{"d_model": 192, "experts_per_token": 4, "balance_loss": 0.00748, "balance_bias": false, "init_std_router": 0.015, "lr_router": 0.00122, "vocab_size": 11791, "optimizer": "adamw", "lr": 0.00206, "batch_tokens": [65536, 131072, 262144], "train_tokens": 639900000, "steps": 4825, "dataset": "wikipedia_en"}
Below are experts of layer 3 (counted from 0) of a mixture-of-experts language model. Rows are named router (the router's row for the expert), up (a neuron's input weights, with its number) and show model dimensions 0-191. Each number is 128 + 24 x the weight over its row's rms, rounded and kept within 0 to 255.
After each expert's rows: a language model's description of what the expert responds to. This comes from a sample of Wikipedia text that the model never trained on.

# expert 24
router [166 170 154  76 124 116 139 183 115 131 132 111 144  64 105 117 174 190 142 126 142  90 101 115 121  96 146 158 104 120 139  86 133 109 110 124 110 165 129 139 140 108  84 135 114 103 121 116 168 133 107 130 110 164 121 137 133 138 136 149  98 140 129 125 149 120 133 135 122  89 148 102 112 140 138 126 128 140 108 114 121 140 150  68 121 117  76 165 103 104 125 126 190 131 169 128 143 105 159 118 178 137 118 121 161 115 137 115 135 113 136 129  98 121  82 126 133 125 145 132 109 155 156  91 123 124  96 138 109 140 144 137 141 125 121 160  78 153 175 139 138 161 139 147 129 146 172 112  91 147 109 138  90 117 160 153 116 128 155 177 151 113 122 143 156  99 141  94 127 157 119 135 163 120 119  95 126 113 108 154 143 154  90 124 158 107 113 173 129 125 111 160]
up2 [152 155 122 157 128  99 109 145 127 126 116 153 148 157 143 137 114 168 134 119 116 161 120 149  98 115  96 119 140 150 148 150 143 131 106 143 132 126 100 128 102 124 125 157 131 117 163 161 124 154 126 146 107  99 141  89 154 106 168 132  94  94 100 125 158 103 109 155 130 123  95 169  70 166 129 121 104 129 149 147 142 129 126 160 160 130 122 140 113  80 152 171 127  76 165 101 163 155 132 191 153 167 127 134 134 147  94 111  79 137 143 126 122 116 151 144 134 130 129 115 136 165  78 140 187 133 140 107 141 159 163 116 129  87 111 112 109 115  94 141 124 137 164 187 109  98 100 126 146 137 119  89 136 140 124 120 110 120 165 120 130 160 155 149  88  66 120 128  86  99 133 121 133 131 117 150 114  76 119 129  98 141 150 119 125 116 135 109 127  99 148 101]
Description: Relative pronouns and auxiliaries. Relative that, which, who, auxiliaries had and has, and possessive apostrophe-s, in narrative clauses, e.g. "the company that", "who had bought".

# expert 2
router [139 141 111 163 114 118 105  69 135 102 124 149 108 106 172 100 159  91 133 127 158 135  99 161 131 116 127 100  93 119 157 124  87  85  96 149 150 130 120 114 139 196 131 136 110 106 107 152 122 114 102 162 138 121 105 149 123 142 121 170 166 137 109 134 137 143 129 105 130 113 136 118 120 164  81 129 143 141 143 154 162 107 127 118 158 101 149 118 117 138 138 123  93 103 125  77 161 143 131 108 109 123 108 121 172 142 101  88 160 116 147 118 134 161 149  84 121  94  83  85 121 122 144 106 113 120 136 115 162 133 147  86 128 132 129 118 121 159 112 142  88 143 105 136 108 116 150 167 139 161 136 110 107 139 139 132 126 146 137 146 171 173 173 104 105 145  97 105 115 126 114 129  98 170 115 147 102 156 186  95 140  95  97 168 117 100 145 136 152  90 130 143]
up0 [112 132 135 140 133 195 134 109 109 131 139 112 157 167 143 138 150 119 115 123 162 102 179 135 138 161 166 108 106 129 128 115 144  94 152 169 147 111 143 120 145 152 137 128  89 182  92 122 156 116 103 117 148  58 127 117 142 174 156 127 136 139 101 131 170 155 111  77 122 123 146 124 126 128 154 154 122  66 104 136 115  74 130 101 159  93 136 136 148 132 130 131  97 133 105 168 172 145 164 161 160 136 113 134 108 110 191 143 136 138 111 161  90 119 149 116  98 130 165 122 142 134 117 163 114 179 158 125 144 184 129 152 143 132 103 143  84 127 110 123  94  92 125  97 111 121 125 111 118 114 105 119 128 129 119 126 112 141 170 109 141 104 135 136 144 141 122 139 124 132 177 118 102 137 100 170 103  99 143 123 158 125 139 109 128 121 126 110 107 126 119 155]
Description: Consonant-cluster word starts. Short opening pieces of split words, mostly consonant clusters like st, St, cl, bl, pl, dr, as in Short-st-op, st-ems.

# expert 5
router [ 96 107 152 161 107 153 139  86  96 162 147 150 142 105 171 154 107 136 126 130 115 113 160 121 114 157 154 114 118 128 144 149  91 141 133 127 142 137 128 130 167 121 115 133  86 139 173 187 153 125 122 121  93  82 125 121 111 102 146 126 106 159 116 131 123 143 137 144 176 127 109 138 111 181 134 171 112 104 149  87 100 130 136 107 134 147 155 139 124 135  85 126  79 137 148 138 127  81 128 126 126 102 113 108 162 102 122 157 115 168 154 170 126  89 144  86 161 115 158 141 146 113 141 161 128 139 150 113 152 134 106 121 141 113 108 166 137 118 138  70 111 101  92 118 103 165 124 111 110 128 150 129 130 107 141 137 118 148 141  76 133 131 126 124 124 159 167  90 139  62 115  89 110 136 137 138  96 117 171 141 134 155 151 133 178 124 123  80 132 163 116 133]
up2 [144 147 149 134 125 129 131 169 172 153 115 117 127 136 115  91 159 120 136 127 132 116 140 129 142 142 117 149 123  89  93 118 106 139 174 167 110 101 144 125 142 146 103 122 127 112 106 158 159  93 157 132 157 126 110 128 127 115 147 186 116 132 132 145 147 132 169 122 128  95 109 132 169 110 131 118 137 108 161 124 154 110 166 134 111 135 138 163 139 157 111 142 130  85 127 147 147 159 138 154 180 134 155 146 113 117 121  91 114 125  94  98 146 140 142 143 123 132 121 121 113 112 138 113 117  98 175 138 137 101 106 146 105 141 103 108 102  84 108 192 157 161 143 159 155  83 138  97 145 146 110 130  99 122 150 167 117 115 143 162 138 141  94 155  70 145 126 165 119 161  98 135 101 115  57 109 130 104 100 113  98 125  79 109 147 139 187 113 155 112 134  82]
Description: Section and list markup. Paragraph breaks, heading equals signs, list dashes and table pipes that start new lines, e.g. == History ==, - Citation.

# expert 56
router [146 144 143 148 119 118 134 140 170 111 126 155 148  82 132 163 164 154 138 115 143 126 111 105 123 130 140 151 141 107 133 152 167 114 116 138 135 136 135 122 141 159 122 138 155 100  80 131 105 136 144 170 136 122 142  92  95 103 143 147 149 125 160 160 136 125 176 144 123 108 139  96 165 141  96 127 133 126 135 122  80 159  97 146  98 139 145 134 106 164 142  92 127 161 102 113 179  90 137 114 126 117 127 130 144 103 143 120 100 113 125 153 117 147 136 162 149 136 119 129  85  92  72 151 126 151 116 127 115 114 124  73 162 103 103 154 140 140 147 113 124  95 158 124 125 144 148 161 158  92 130 117 125  78 125 100 122 110 143 120 161 130 143 135 141 131 163 179 105  91 167  78 139 138 135 149 141 150 107  89  74 103 180 155 150  73 151 153 149 169 138 120]
up2 [157 135 132 115 138 138  83 121 121 139 143 109 204 132 121 123 127 162 122  91 194  99 106 121 130 118 114 166 115 116 115 133 138 147 129 147 137 112 114 133  88 140 127  67 109 103 122 124 145 108 170  80  99 134 129 123 108  83 108 122 116 157 166 123 146 146 125 118  98 111  95 144 117 137 130 125  91 117 157 133 185 131 148 168 146 157 137  86  96 146 118 139 105  99 151 146 159 135 160 166 104  96 150 128  89 109 116 147 150 113  96 174 125 150 126 120 176 134 120 142 147  93  72 166 122 142 116 140 155 130 101 127 108 130 128 133 156 144 112 131 101 108 151 112 136 115 153  98 117 137 109 177 143 143 164 105 111 170 142  90 154 128 162 121 124 108 133 123 151 152 164 161 110 139 141 164 120 109 167 148 133 112 188 131 119 149 135 110 128 102 120 119]
Description: Census and sports table fillers. Dashes, hyphens, digits, or and other in census demographics and sports standings, such as no spouse or partner, other races, Goals.

# expert 55
router [175  91 115 120  91 128 139 121 143 147 130 145 117  98 120 117 110 167 157 113 148 126 155 111 109  96 114 152  84  78 120 115 140  77 143 126 141 105 109 108 129 113 121 115 149 113 178 153 141  87  99 144 124 108 140  95 116 129 171 112 127 114 208 122 169  89 138 155 150 112 152  77 167 126 138 187 109 146 156 106 151  94 167 113 104 168 104 118 126 124 102 142 132  82 119 164 124  87 106 119 126 102 134 176 150  78 146 138 124 127 144 150 103 109 106 108 178 138 153 148 126 116 135 142 128 145 182  97  93 118 132 139 118 107 131  91 125 127 147 101 107 125 164 137 121 102 131 131 143 129 124 141 124 105 110 132  94 120 146 120 142 122 114 114 145 154 134 103  98 140 113 143 109 121 136 108  90 145 149 139 133 106 132 130 157 150 109 107 104 140 190 151]
up0 [132 151 187 134 138 154 139 112 110 150  99 125 127 163  98 140 137  90 118 121 120 147 145 184 137 132  83 185 136  84 100 140 112 139  86 127  92 147 147 105 156 126 111 109 129  89 157 134 165 104 116 142 164 126 146 124 125 130 149 123  86 139 113 144 144 111 104 146 141 126 132 150 132 123 117 124 114 120 126 119 101 130 135 160 137 116 120 104  99 124 118 135  78 132 133  92 153 101 169 145 151 168  65 116 131  92 126 143  97 148 109 131 103 165 118 110 127 123  98  93 130 117 148 155 112 100 124 123 141 119  79 171 137 137 125 133 128 140 114 108 103 134 183 190 126 126 101 118 151  86 124 124 136 167 170 146  88 102 152 146 199 157 131 143 140 149 163 113 153 115  81 125 113 113 105  94 147 109 151 160 130 134 102 159 139 100 146 110 131 114 108 109]
Description: Field colons and pipes. Colons after infobox field names (Language:, Area:, Best finish:) and pipe separators in tables, plus opening quotes and section markers.

# expert 1
router [112 150 149  72 169  82 150 171 112 171 168 166 118 149 113 177  91 182 125 129 118 141 140 130 126 130  92 144 136 167 147 120 183 132  99 104 139 116 104 147 122 119 156 115 121 128 135 174 129 123 116  88 138 111  87 161 142 138 148 126 113  76 132 134 100 132 129 155 157 133 147 177 110 116 116 122 135 111  84 130 125 138 133 101 137 155 120 130 122 106  89 114 139 142 149  97 164 152 107 141 156 165 116  85 141 139 138  95 162 110 140 133 130 115 112 189 133 139  76 126  93 141 153 136 138  95 113 116 136 154 149 133 145 103 114 197 138 125 110 118 129 130 103 135 129 136 159 128 120 163 138 111 136 118 192 133 106 138  89  96 124 134  95 110 139 158 127 112  97 131 118 123 154 109 140 116  91 157 145 135 157  98 118 166 159 121  98 152 118 122 127 134]
up2 [120 129 164 178 156 156 134 117  94 128 146 126 113 160 114 122 122 145 137  97 138 127 148 120 117  97 122 164 159 168 158 115 178 181 110 118 160 135 104  99 119 130 192 122  99 153 174 131 121 113 141 123 106  92 121  61 190 141 162 146 138 124 108 124 144 132 110 143 143 132 111 132 145 105  86 118 157 111  84 134 198 124 126 126 129 153 116 116 127  93 133 131  89 153 113 146 154 165 103 152 133 113  79  72 130 131 128 149 155 115 159 135 112  98 141 135 102 138  94 109 161 123 105 149 116 124 136  92 174 103 133 130 112 147 157 159 125 133 131 187 156 156 129 127 132 109 131 138 122 133 156 153 101 148 156  85 122 139 117 134 162  99 123 140 157  92 138 136 127 130  89  80 125 131 111 127 118 130 147 143 164 110 128 133 147 124 146 109 116 120 131  92]
Description: List dashes, quantity determiners. Dash bullets opening infobox or credit lines (Music by, Recorded), plus determiners and adjectives like these, several, original, various, numerous.

# expert 10
router [155 109 134 122 147 118 161 150 106 184 122  98 161 135 161 116 138 143 153 153 124  66 116 123  89  74 160 137  83  87 131  98 104 132 153 151 126 134  90 120 152 155 146  93 104 159 176  90 131 147 176 156 134 112 179 137 106 158 116 127 107 146  85 147 133 104 128 151 140 154 117 131 109 129 113 118 122 152 133  88 140 133 132 142 112 166 150 135 122 133 121 122 120 128 160 165  96 120 162 124 132 106  93 145 133 141 122 114  87 152 110 129 152 122 133 163 169 156 145 116 126 117 108 128 163 161  97 147  91 123 122 114 142 116 122 138 161 153 117 113 152 121 107 162 152  71 150 112 155 116 142 130 105 169 109 170 121 154 139 172 134 135 118 120 119 119 160  88  93 115 104 138  81 109 148 128 138 154 167 107 132 143 133 132 135 135 180 149 104 102 120 162]
up0 [118 100 160 168 166 157 109 114 142 121  95 102 114 142 125 156  87 105 145 125 103 107 140 144 149 114  92 169 142 110 123 128 114 118 121 116 160 176 108  88 126 112 145 141  77 153 123 108 125 158 154 135 109 123 146  88 117 126 160 150 139 123 131 161 179 127 138 158 151 135 153 122 155 103 159 120 157 157 121 137  74 116 162 123 100 140 113 101  42 126 109 123 130 154 148 113 133 165 122 135 101 110 133  98 153 159 152 156 127 175 139 103 111 132 133 116  90  89 174 118 125 122 142 145 107 102 174 123 146 131 115 128 108 127 119 127 126 132 116 122 148 140 119 179  98 127 130 106 154  86 139  99  96  91 161 133 123 169 136 116 125 122 107 136 158 118 121  95 127  90 126 104  89 129 107 106 137 149 111 143 173 115 104 126 146 135 111 146 118 165  71 169]
Description: Commas and clause joiners. Commas and semicolons separating clauses or list items, plus following conjunctions and relatives such as and, but, which, including.

# expert 8
router [ 95  88 194 154 114 134 134 115 111 114 131 144  82  79 131 151 107 147  92 120 131 141 164 155 158 129  94 122 127  98 102 147 137 148  94 119 100 117 110 121 128 125 168 109 138 125 131 170 110 158  85 112 150 118 156 107 132 116 150 139 134 115 102 123 129 110 171 155 135 122 155 121 109 170 139  90 119 102 126 149  88 145 140 120 133 131 124 146 135 159  95 100 127 153 108 153 151  72 149 102 116 107 105  84 136 131 173 135 177 135 151 156 136 121  93  90 131 140 186 136 118 147 159 112 141 102 137 121 126 105 127 158 171 121  72 125  99 162 102  84 113  98  95 121 130 143 121 132 143 151  95 110 143 109 120 116  97 105 112  93 114  98 142 110 102 146 156 128 147 112 132  92 127 169 142 129  92 142 122 104  80 119 166 139 144  97 118  95 118 151 120 114]
up2 [136 100 123 132 142 149 136 109 107 131 125 111 133 108 149 112 143 149  98 115 130 112 124 143 162 113 173 114 157 176 109 123 110 141 117 159 143 140 116 102 122 142 122 105 131 127 103 144 112 111 149  96 133 160 109 110 123 138 106 127  76 149 137 105 149  85 155 126 124 135  88 192 110 164 128 110 131 166 126 149 151 131 114 135  94  63 159  90 103 109 101 175 122 121 149 138  90  85 143 150 159 135  95 100 119 131 142 178 131 133 150 131 116  72 158 136 122 103 115 104 141 161 154  93 172 164 139  82 140 152 130  73 128 108  96  77 125 154 104  93 176 140 121 158 119 157 106  84 165 108 114 133  88 140  97 143 173 136 153 116 120 135 125 109 144 134  92 129 126 128 105 141 129 148 126 153  94 128 135 138 165 151 115 140 148 121 146 100 101 113 126 147]
Description: Infobox field labels. Field names and section words after line starts, dashes or pipes in infoboxes and tables, such as Date of birth, Location, Genus, Early.

# expert 0
router [ 60 149 182 177 192 176 103 100 182 141 107  36 104 128 138 121 103 154 120 129 130 125 121 128  91 135 105 134 143 109 158 128 145 139 165 112 123 135 117 110  88  80 111 161 152 160 113 154 119 115 164 136 126 120 128 138 153 149 132 112 140 107 116 140 158 166 103 127 153 136 100 157 152  82 171 135 164 131 123 165 161 102 106 137 115 140 115 117 147  94 139 145 139 156 124  91 121 130 130 116 155 141 153 110 116 166 118 151 127 132 117 107 114 166 127 155 107 105 125 156 125 163 155 164 133 132 108 156 128 129 136 160 132 165 146 133 108 113 144 112 132 137 138 121 131 136 135 109 123 144 162 120 129 157 143 123 112 142 138 129 129  74  83 118  92 135 139 103 166 145 127 125 124 132 156  88 119 160 175 160 129 108 125 150 164 118 147 143 152 106 127 146]
up0 [136 136 119 121 124 141 124  89 117 132 157 179 112 113 114 128 121 134  88 145 135 132 165 143 145 159 112 109 166 109 163 121 127 134 122 125 173 161 140 139 107 187  77 122 125 170 145 142 122 169 156 123  80  98 137 151 120 161 116  95 142 111 124 109 151 140 105 158 112 134 112 178 158 105 103 103 157 151 125 148 123 165 104 125 175 125 114 176 124 144 154 142  84 153 139  95 103  88 143 176 119 102 122 109  90 118 107 141 159 183 134 116 126 118 168  88 124 157 124 121  90 124  95  73 117 114 136 146 138 133 130 151 131 132 145 109  74 155  73 155 107  93 154 124 160 160 148 154 141 161 110 103 120 110 127 111 137 144  93 138 126 141 137 170 136 133 140  93 124 107 127 164  94 124 128 137 113 117 123 132 129 141 122 145 164 128 132 153 141 162 141 103]
Description: Capitalized word-initial pieces. First pieces of proper names and some words, often capitalized, such as Bal(dwin), San(shay), van(illa), ref(used), Bu(xton).

# expert 36
router [123  78 109 110  91  96 148 110 118 143 122 137 129 149 126 152  83 113 134 138 116 135 146 130 180 140 152  90 141 163 109 117 151  98  86 138 160 128 155 143 158 101 138  92 122 118  87 147 140 124 133 143 145 146 128 104 106 133 158 155 149 117 126 163 157  89 181 121 139 117 145 133  89 170 123 129 104 118 134 142 170 135 107 112 146  89 148 112 122 122 143 126 168 105 133 134 113 123 144 107 130 136 122 111 119 121 177 117 143 159 139 129 143  87 117 111 106 115 145 144 147  86 103 140 132 171 184  74 146 129 108 103  96 142 107  73 127 127 122 129 131 113 115 101 125 135 134 103 162 136  96 107 113  87 157 135 133 128 125 146 124 146 101  67 127 109 121 143 135  99 134 121 113 232 148 136 147 142 169 100 144 166 104 101 123 124 133 142 121 155  96 120]
up0 [153 120 122 161 191 124 118 144 126 130 147 127 137 136 109 113 101 137  94 111 103 131 165 135 133 109  71 100 131 169 130 126 139 147 140 134 181 117 152 143 113 196 158 103 152 150 149 116 139 187 110 144 136 122 140 127 147 115  83 142 140 155 123 139  70 153 144 137 142 101 116 116 111 104 103 131 161 100 130  47 143 132  99 130 102 113 113 133  86 110 136 143 134 129 147  85 177  97 149  99 143 106 123  98 123 107 103 148  85 106 146 112  99 138 159 114 121 125 144 113  64 141 101 115 115 124 147  97 155 168 110 136 105  98 108 131 141 167 135 116 162 156 151 149 143 120 143 135 116 107 113 157  88 145 158 105 140 123 151 126  96 154 189 127 137 151 123 107 132 127 174 138 168 160 139 120 117 123 126 147  89 130 135 130 116 123 130 129 119 117 113 124]
Description: Word-final suffixes before punctuation. Final word pieces such as -ing, -ation, -ative ending a word just before a comma, period or colon, e.g. train-ing., narr-ative, election.

# expert 6
router [139 114 184 146 124 131 117 131 173 119 122 108 175 122 147 124 127 157 153 122 155 140 124  91 170 168 141 144 153 135 125 124 141  99 150 135  90 143  96 150 137 149 110 139 144 159 177 134 134 133  92 144 101 127 139 123 143 133 126 128 137  99 132 114 145 163 111 119  97 145 158 154 155 123 136  91 106 151 137  82 107 131 121 149 100 113  92 133 197 125 143  99 116 147 125 144 106  77 136 116 120 147 121 108 122  79  98  98  94 111 172 128  99 132  76 102 111 172 106 139 139 105 129 163 127 160 159 152 129 188 117 139 115 159  86 107 120 130 138 138 101 103 130 115 125 113 126 120 119 123  76  83 166 156 137  96  88 114 131 103  89 134 147 123 130 143 155 148 136 142 102 152 135 117  76 130  91 127 113 131  73 166 141 131 124  92  94 137 121 143 112 124]
up2 [155 158 167 147 150 120 128 125  97 155 139 107 136 124 137 160 106 110 166 151 125 105 149 144 118 134 102 128 114  93  63 161  98 169  95 152 125 117 144 121 130 128 109 133 137 128 125 127 129  94 113 119 121 146 187 169 122 154 127 115 102 138 156 164 177 112 144 118 123 165 147  79 158 117 136 109 170 114 143 171 132 146  90 148 110 129 135  86 110 150 143 146 130 164 126  89 150 108 120  93 139 142 128 112 130 108  94 109 127 102 122 135 136 123 146  78 135 164 143 102 134 130 102 142 114 184  91 144 143 106  94 126 164 147 118 134 162 139  88 118 136 135 146 142  99 118 140 100 157 138 155 145 101 153 132  94 161  85 132 197 130 156  97 170 122  82 138 151 125 126 153 122 115 136 127 176 134 124 119 113 121 154 119 184 131 114 154 113 134  95 107 105]
Description: Articles and ordinal suffixes. Mainly "the" after prepositions, plus ordinal endings and title words like National, Royal, First, e.g. "4th district", "member of the".

# expert 41
router [132 136 143  83 115  98 149 169 125 149 154 144 150 151 148 117 144 138 122 154 124  90 168 113 102 122 166 137 139 103 117 109 150 156 123 121 184 160  90 116 145 128 115 110 120  97 152 104 126  96 135 111 128 156 113 143 166 118 147 134 149 143 104 127 129  92  88 124 148 131 116 141 127 156 145 138 129 127 101 118 151 156 150 107  74 167 112 174  99 111 155 175 144 125 139 177 147 122 152 113 155 150  97 110 132 173 160 117 120 181  81 115  96 144 136 150 141 162 120 124 108 108  96 104 121 135 111  99 133 116 134 135 100 157 123 117 139  92 140 122 144 102 100 126 150 105 126 100  67 160 151 162 136  95 139 114 140 119 168 153 143 118 104 110 167 150 135 132 143 165 101 115 122 113 140 105 101 131 118 102 106 109 120 123  67 117 144  57 114 125 147 170]
up0 [ 98 133 163 130 111 166  71  65 106 130 118 110  92 123 144 178 128 126 121  83 166 118 145 133 121 148 117 138 135 159 152 142 126 119 141 139 160 105 128 100 113 135 105  98 131 145 121 114  93 145 113 142 147  82 113 108 110 176 142 113 137 124 143 157 151 142 119  74 141 174 156 117 113 116 146 136 134 161 172 130 132 101 154 138 121 141 117 149 145  82  80 109 156  75 134 117 123 118 124 139 130 122 110 110 100 125 134 119 178 137 130 142 124 116 114 113 118  88 132 115 177 108 143 148 104 145 158 126 126 129 139 103 160 121 181 131 107 161 110 129  83 158 122 123 143 101 161 146 123 121  93 112 100 105 137 102 119 150 105 132 154 106  71 118 130 146 169 116 167 118 102  87 108 130 131  92 131 148 122 108 111 128 165 185 129 120 113 113 131 133 144  64]
Description: Opening brackets. Opening parentheses, brackets and quote-parentheses before dates, languages or notes, and table pipes separating names in results tables.

# expert 7
router [125 127 146 150 159 146 143 114 145 123 114  94  99 137 125 140 158 125 111 160 120 124 166 118 127 120  89 137 146 109  98 112 157 140 117 106 123 107 120 122 103 124 136 184 157 141 131 151 122 118 121 107 143  88 117 131 168  97  93 122 104  91 123 114 109 102 109 134 118 119 100 130 126  99 167  80 144 174 124 164 141  95 157 120 129  97 140 145 118  92 114  97 104 115  92 173 156 162 146  84 115 128 119 114 125 138 132 132 132 162 112  87  50 126 133 148 123 131 125  98 153 162 147 143  98 105 168  94 152 130 125 108 145 120 162 140 128 114 191 142 102 138 156  98 120 133 137 126 107 130  89  68 101 181  93 127 172 100 146 165  71 105 119 106 139 129 114 146 104 139 123 117 127 135 151  93 119 140 145 149 189 137 129 110 143 113 139  92 136 117 128 124]
up0 [147 140 129 132 110 132 128  55 147 140 138 144 126  81 168 152 150  73 163 149 118 107 151 123 117 125 113 149 139  68 134 127  99 139 100 176 136 116 165  94 151  96 132 168 152 166 156 153 127 185 118 145 112 102 117 141 154 147  98 134 101 181 185 122 125 132 131 124 159 110  92 144 126 163 116 121 128 143 155 144 117 110 147 115 141 130 155 118 118 179 130 114 121 124 118 144 131 163 151 151 123 138  64  64 123 148 121 138 155 141 111 142 161 154 149 126 157 144 130 127 137 120  90 147 132 127 145  80 132 136 124  88 139 131 122 164 157 146 116 106 151 144 156 146 104 148 142 102 145 120 121 136 107  91 163 100 120 170 137 136 145 120  99 125 162 154  89 147 122 136 139 128  87 166 131 123 133 124 157 145 150 135 146 155 126 122 173 144  99 102 147 135]
Description: Word-initial capitalized fragments. First pieces of names and capitalized words split into subwords, such as Mc, Cor, Pro, En, U, A in Airbus A320, N in Nursing.

# expert 18
router [153 136 140  81 121 118 120 150 125 141 139  98 137 111 122 114 127 134 138 129 160  70 147 111 150 112  77 138 135 121 147 104 117 126 109 110 124 105 126 115 149 105 145 160 105 125  92 163 176 114 127 143 120 126 149 133 140 119 148 116 191 144 130 157 121  90 162 127 114  97 171 122 129 104 119 103 131 143 169 103  93 162 117  69 113 121 100 129 127  99  93 164 171 136 140 149 128 108 122 143 100 118 144 157 159 153 126 129 182  99  71 167  90 107 183 136 156 125  90 124 148 148 177 123 145 118 107 154 116 139 163 132 155 142 149 142 104 101 152 125 136 130 142 139 128 134 117 157 109 134 121 150  93 163 147 153 161 125 163 152 140  83  83  95 151 145 132 132 154 153  98 168 115 106  86 138 157 100 114 173 147 133 127 128 151 145 139 158 118 130 123 140]
up2 [123 151 114 147 138 142 115 110 136 125  98 114 119 121 125 135 116  95  93 137 105 140 127 154 106 164  79 122 148 123 124 161 119 113 146 117 117 125 126 132 150 157 107 146 129 185 119 144 103 106 145 135 144  98 123 147 170 138 130 136 125 143 115 104 192 122 118 157 107 167 158 124 134 115 142 136  91 128 141 133 130  92 170 137 123  95  97  87 140 138 119 139  93 130 112 127 103 107 120 149 133 188 108 139 112  88 151 128 110 110 142 142 151 155 143 105 143 139 130 135 142 132 126 189 147 159 145 145 112 163 120  67 126 128 130  89 146 128 140  93 133 104 115  99 109  78 126 177 165 122 193 148 133 136 138 149 102 105 137 145 186 126 139 159 161 148 145 124 164  93 131 163 172 147 122 182 143 151 118 131 187 102 154 108  75 131 142 128 125 127 104 144]
Description: Subject pronouns before verbs. Subject pronouns he, she, it, they at clause start, often after where, when or that, right before was, had, could.

# expert 52
router [119 130  93 113 113 145 103  80 126 106 123 130 127 142 136 163 155 110 115 112 148 129 185 164 116  78 135 148  86 126 130 114 101 120 133 119 128 124 173 122 154 127 152 156 131 129  90 111 166 104 119 100 123 174 131 109 100  78 111 121 129 194 132 142 102 165  91  69  95 126 135 120 162 123 132 117  96 100 133 184 147 137 157 133 106 107 129 132  96 167 161 111 105  91  95  95 147 141  90 145 128 117 181 139 125 124  74 129 106 155 113 152 148 126 103 112 129 150 128 108 178 110 140 102 127 105 117 116 162 151 127 164 111 162 148 149  80 148 128 135 139 109 134 137  92 135 124 112  98  94 160 121 128 150 129 114 109 132 119 131 108 135 143 132 145  96 112 126  95 142 146 114 131 196 132 145  94 117 145 145 128 109 137 131 104 103 165 166 111 116 125 117]
up0 [152 124 175 160 120 104 153 146 141 126  98 171 132 105  97 129 144 158 103 101 174 130 159 134 116 118  76 104  96 139  94 152 125 138  95 137 107 163  88 162 193 123 110 113 120  88 127 118 132  96 130 126 145 142 141 121 142 108  94 132 130 184 116 148 158 112 119 100  98 163 103  92 118 131 168 159 101  90 108 108 109 157 128 114 160 138 185 103  99 127 124  91 142 144 114 108 144 122 166 112 168 130 101 112 117 114 165 156  87 156 156 113 124 140 151 133 149 115 161 111 162 116 150 106 143 119 161 127 127 133  96 126 103 127 122 107 137 119 120 109 123 146 119 167 116 109 172 134 113 131 106 122 150 115  94 154 113 110 109 131 118 115 139 112 102 127 159 139 120 106 141 104 157 162  96 146 152 189  79  90 168 134 152 105 105 113 132  99 125 135 132 123]
Description: Slavic name syllables. Lowercase middle pieces of foreign, especially Slavic, surnames and place names, such as ol in Sokolow, ov, ev in Andreyevich, ic.

# expert 54
router [112  97 121 106 117 120 163 121 135 110 133 155 123 159 107 149 142 134 183 123 101 100 154 132 162 128 128 116 127 150  81 117 126 100  96 123 126 114 163 158 127  93 143 101 139 115 106  88 169 126 112 176 159 128 127 134 138  80 117 141 108 117 157 158 139 129 156 108  96 125 109 130 130 103 113 119  85 122 143 174 148 149 143 149 123 100 148 148 165 130 178 145 175  99 155 122 158 103 119 120 151 143 151 114 132 132 183 137 102 151 183 108 126 141  99  92 118 102  95 156 127  94 130 113 167 149 109 145 119 185  75 143 110 164 150 115 107 134 145 124 152 111 112 109 126 105 131 172 157 112 118 129 121 144 108 130 116 133 144 145 103 145 130 116 146 110 119 156 107 120 135 148 111 224 144 102 131 113 123 107 127 129  81 149 103 153 153 148 103 154 137 120]
up0 [124 128 114 142 127 148 139 147 124 132 105 143 124 122 150  93 127 146 122 145 111 103 177  92 124 113 139  90 123 127 139 132 122 137  94 155 159 152 130 117 113 130 159  86 127 183 132 129 149 114 103 109 114 174 125 123 160 100 127 114 123 112 115 162  98 158  77 133 161 128 118 117 122 108 199 137 102  92 141 131 115  86 118 125 151 142 123 130 169 109 112 126 139  89 136 110 175 105 130 121 140 128 100 126 119 129 147 139 130  83 123 103  93 122 120  81 125 120 126 105 123 109  85 120 149 109 100 165  99  82 121 137 100 122  96 135 141 149 113 153 137 130 119 131 117  76  87 165 160 105 135 109 155 141 106  74 117 147 128 130 140 139 142 109 139 104 185 123 126  97 186 138  94 187  89 133  89  87 138 120  88 132 127 106 128 139  84  85 123 121  94 139]
Description: Place-name endings. Final pieces of place names and other words, often before punctuation, e.g. Ashev-ille, Hart-ford, Kind-ers-ley, pep-pers.

# expert 53
router [134 111 148 140 132 156 120 106 139 131 114 119 140 128 137  80 141 141 118 123 108 130 164 114 126 167 114 165 139 126 162 146 129 122 116  99 118 146 124 157 108 135  98 129 112 134 136 134 152 168 177 143  61  81 150 143 170 105 147 102 125 135 161 115 128 176 145 145 117 152 163 114 116 104 123  90 151  94 122 116  65 156 106 121 145 157 126 128  87 135  90  86 123 130 151 122 107 132 129 144 112 158  88 109 134 151  83 148 112 127  91 107 177 127 100 152 146 161 152 131 110  95 127 115 138 121 116 107 102 117 176 147 115 106  99 117 173 143 143 127 109 131 119 130 159 114 119 147 163 127 109 147 194 115 161 125 158 165 101 164 131 171 137 146 134 146 179 146 141 129 154 145 132 114 117 138 124 112 114 127 146 166 173 156 142 109  85  88 158 143 111 100]
up0 [ 64 168 134 110 135 137 117 113  78 151 117 111 109 112 122 142 114 150  71 139 112  85  92 146 147 155 154  85 116  96 134 120 137 130 125 128 129 128  96 149 130 152 143  95 147 105 113 131  81 159 152 118 179 101 110 188 143 168  88 147 146  99 125 129 114 152 112  76 137 126  95 124 129 143 129 138 115 104 158 111 106  92 125 117 160 129 176 133 141 117  95 133 126  79 158 110 129 142 135 152 133 122 163 156  75 178 120 142 147 133 142 112 123 146 112  68 142 116  85 110 128 152 153 117 142 118 100  84 110  85 112 142 140 152 107 123 108 146 115 113 108  99 120 149 150  98 133 120 147 157 164 129 134 101 138 126 126 105 122 127 135 155  90 139 167 147 148 147 128 140 127 130  81 157 118 137  74  88 114 121 103 142 112 116 159 142 130 103 112 134 135 119]
Description: Determiners and numerals. Articles, possessives and number words starting a noun phrase, such as the, a, his, their, two, other, same.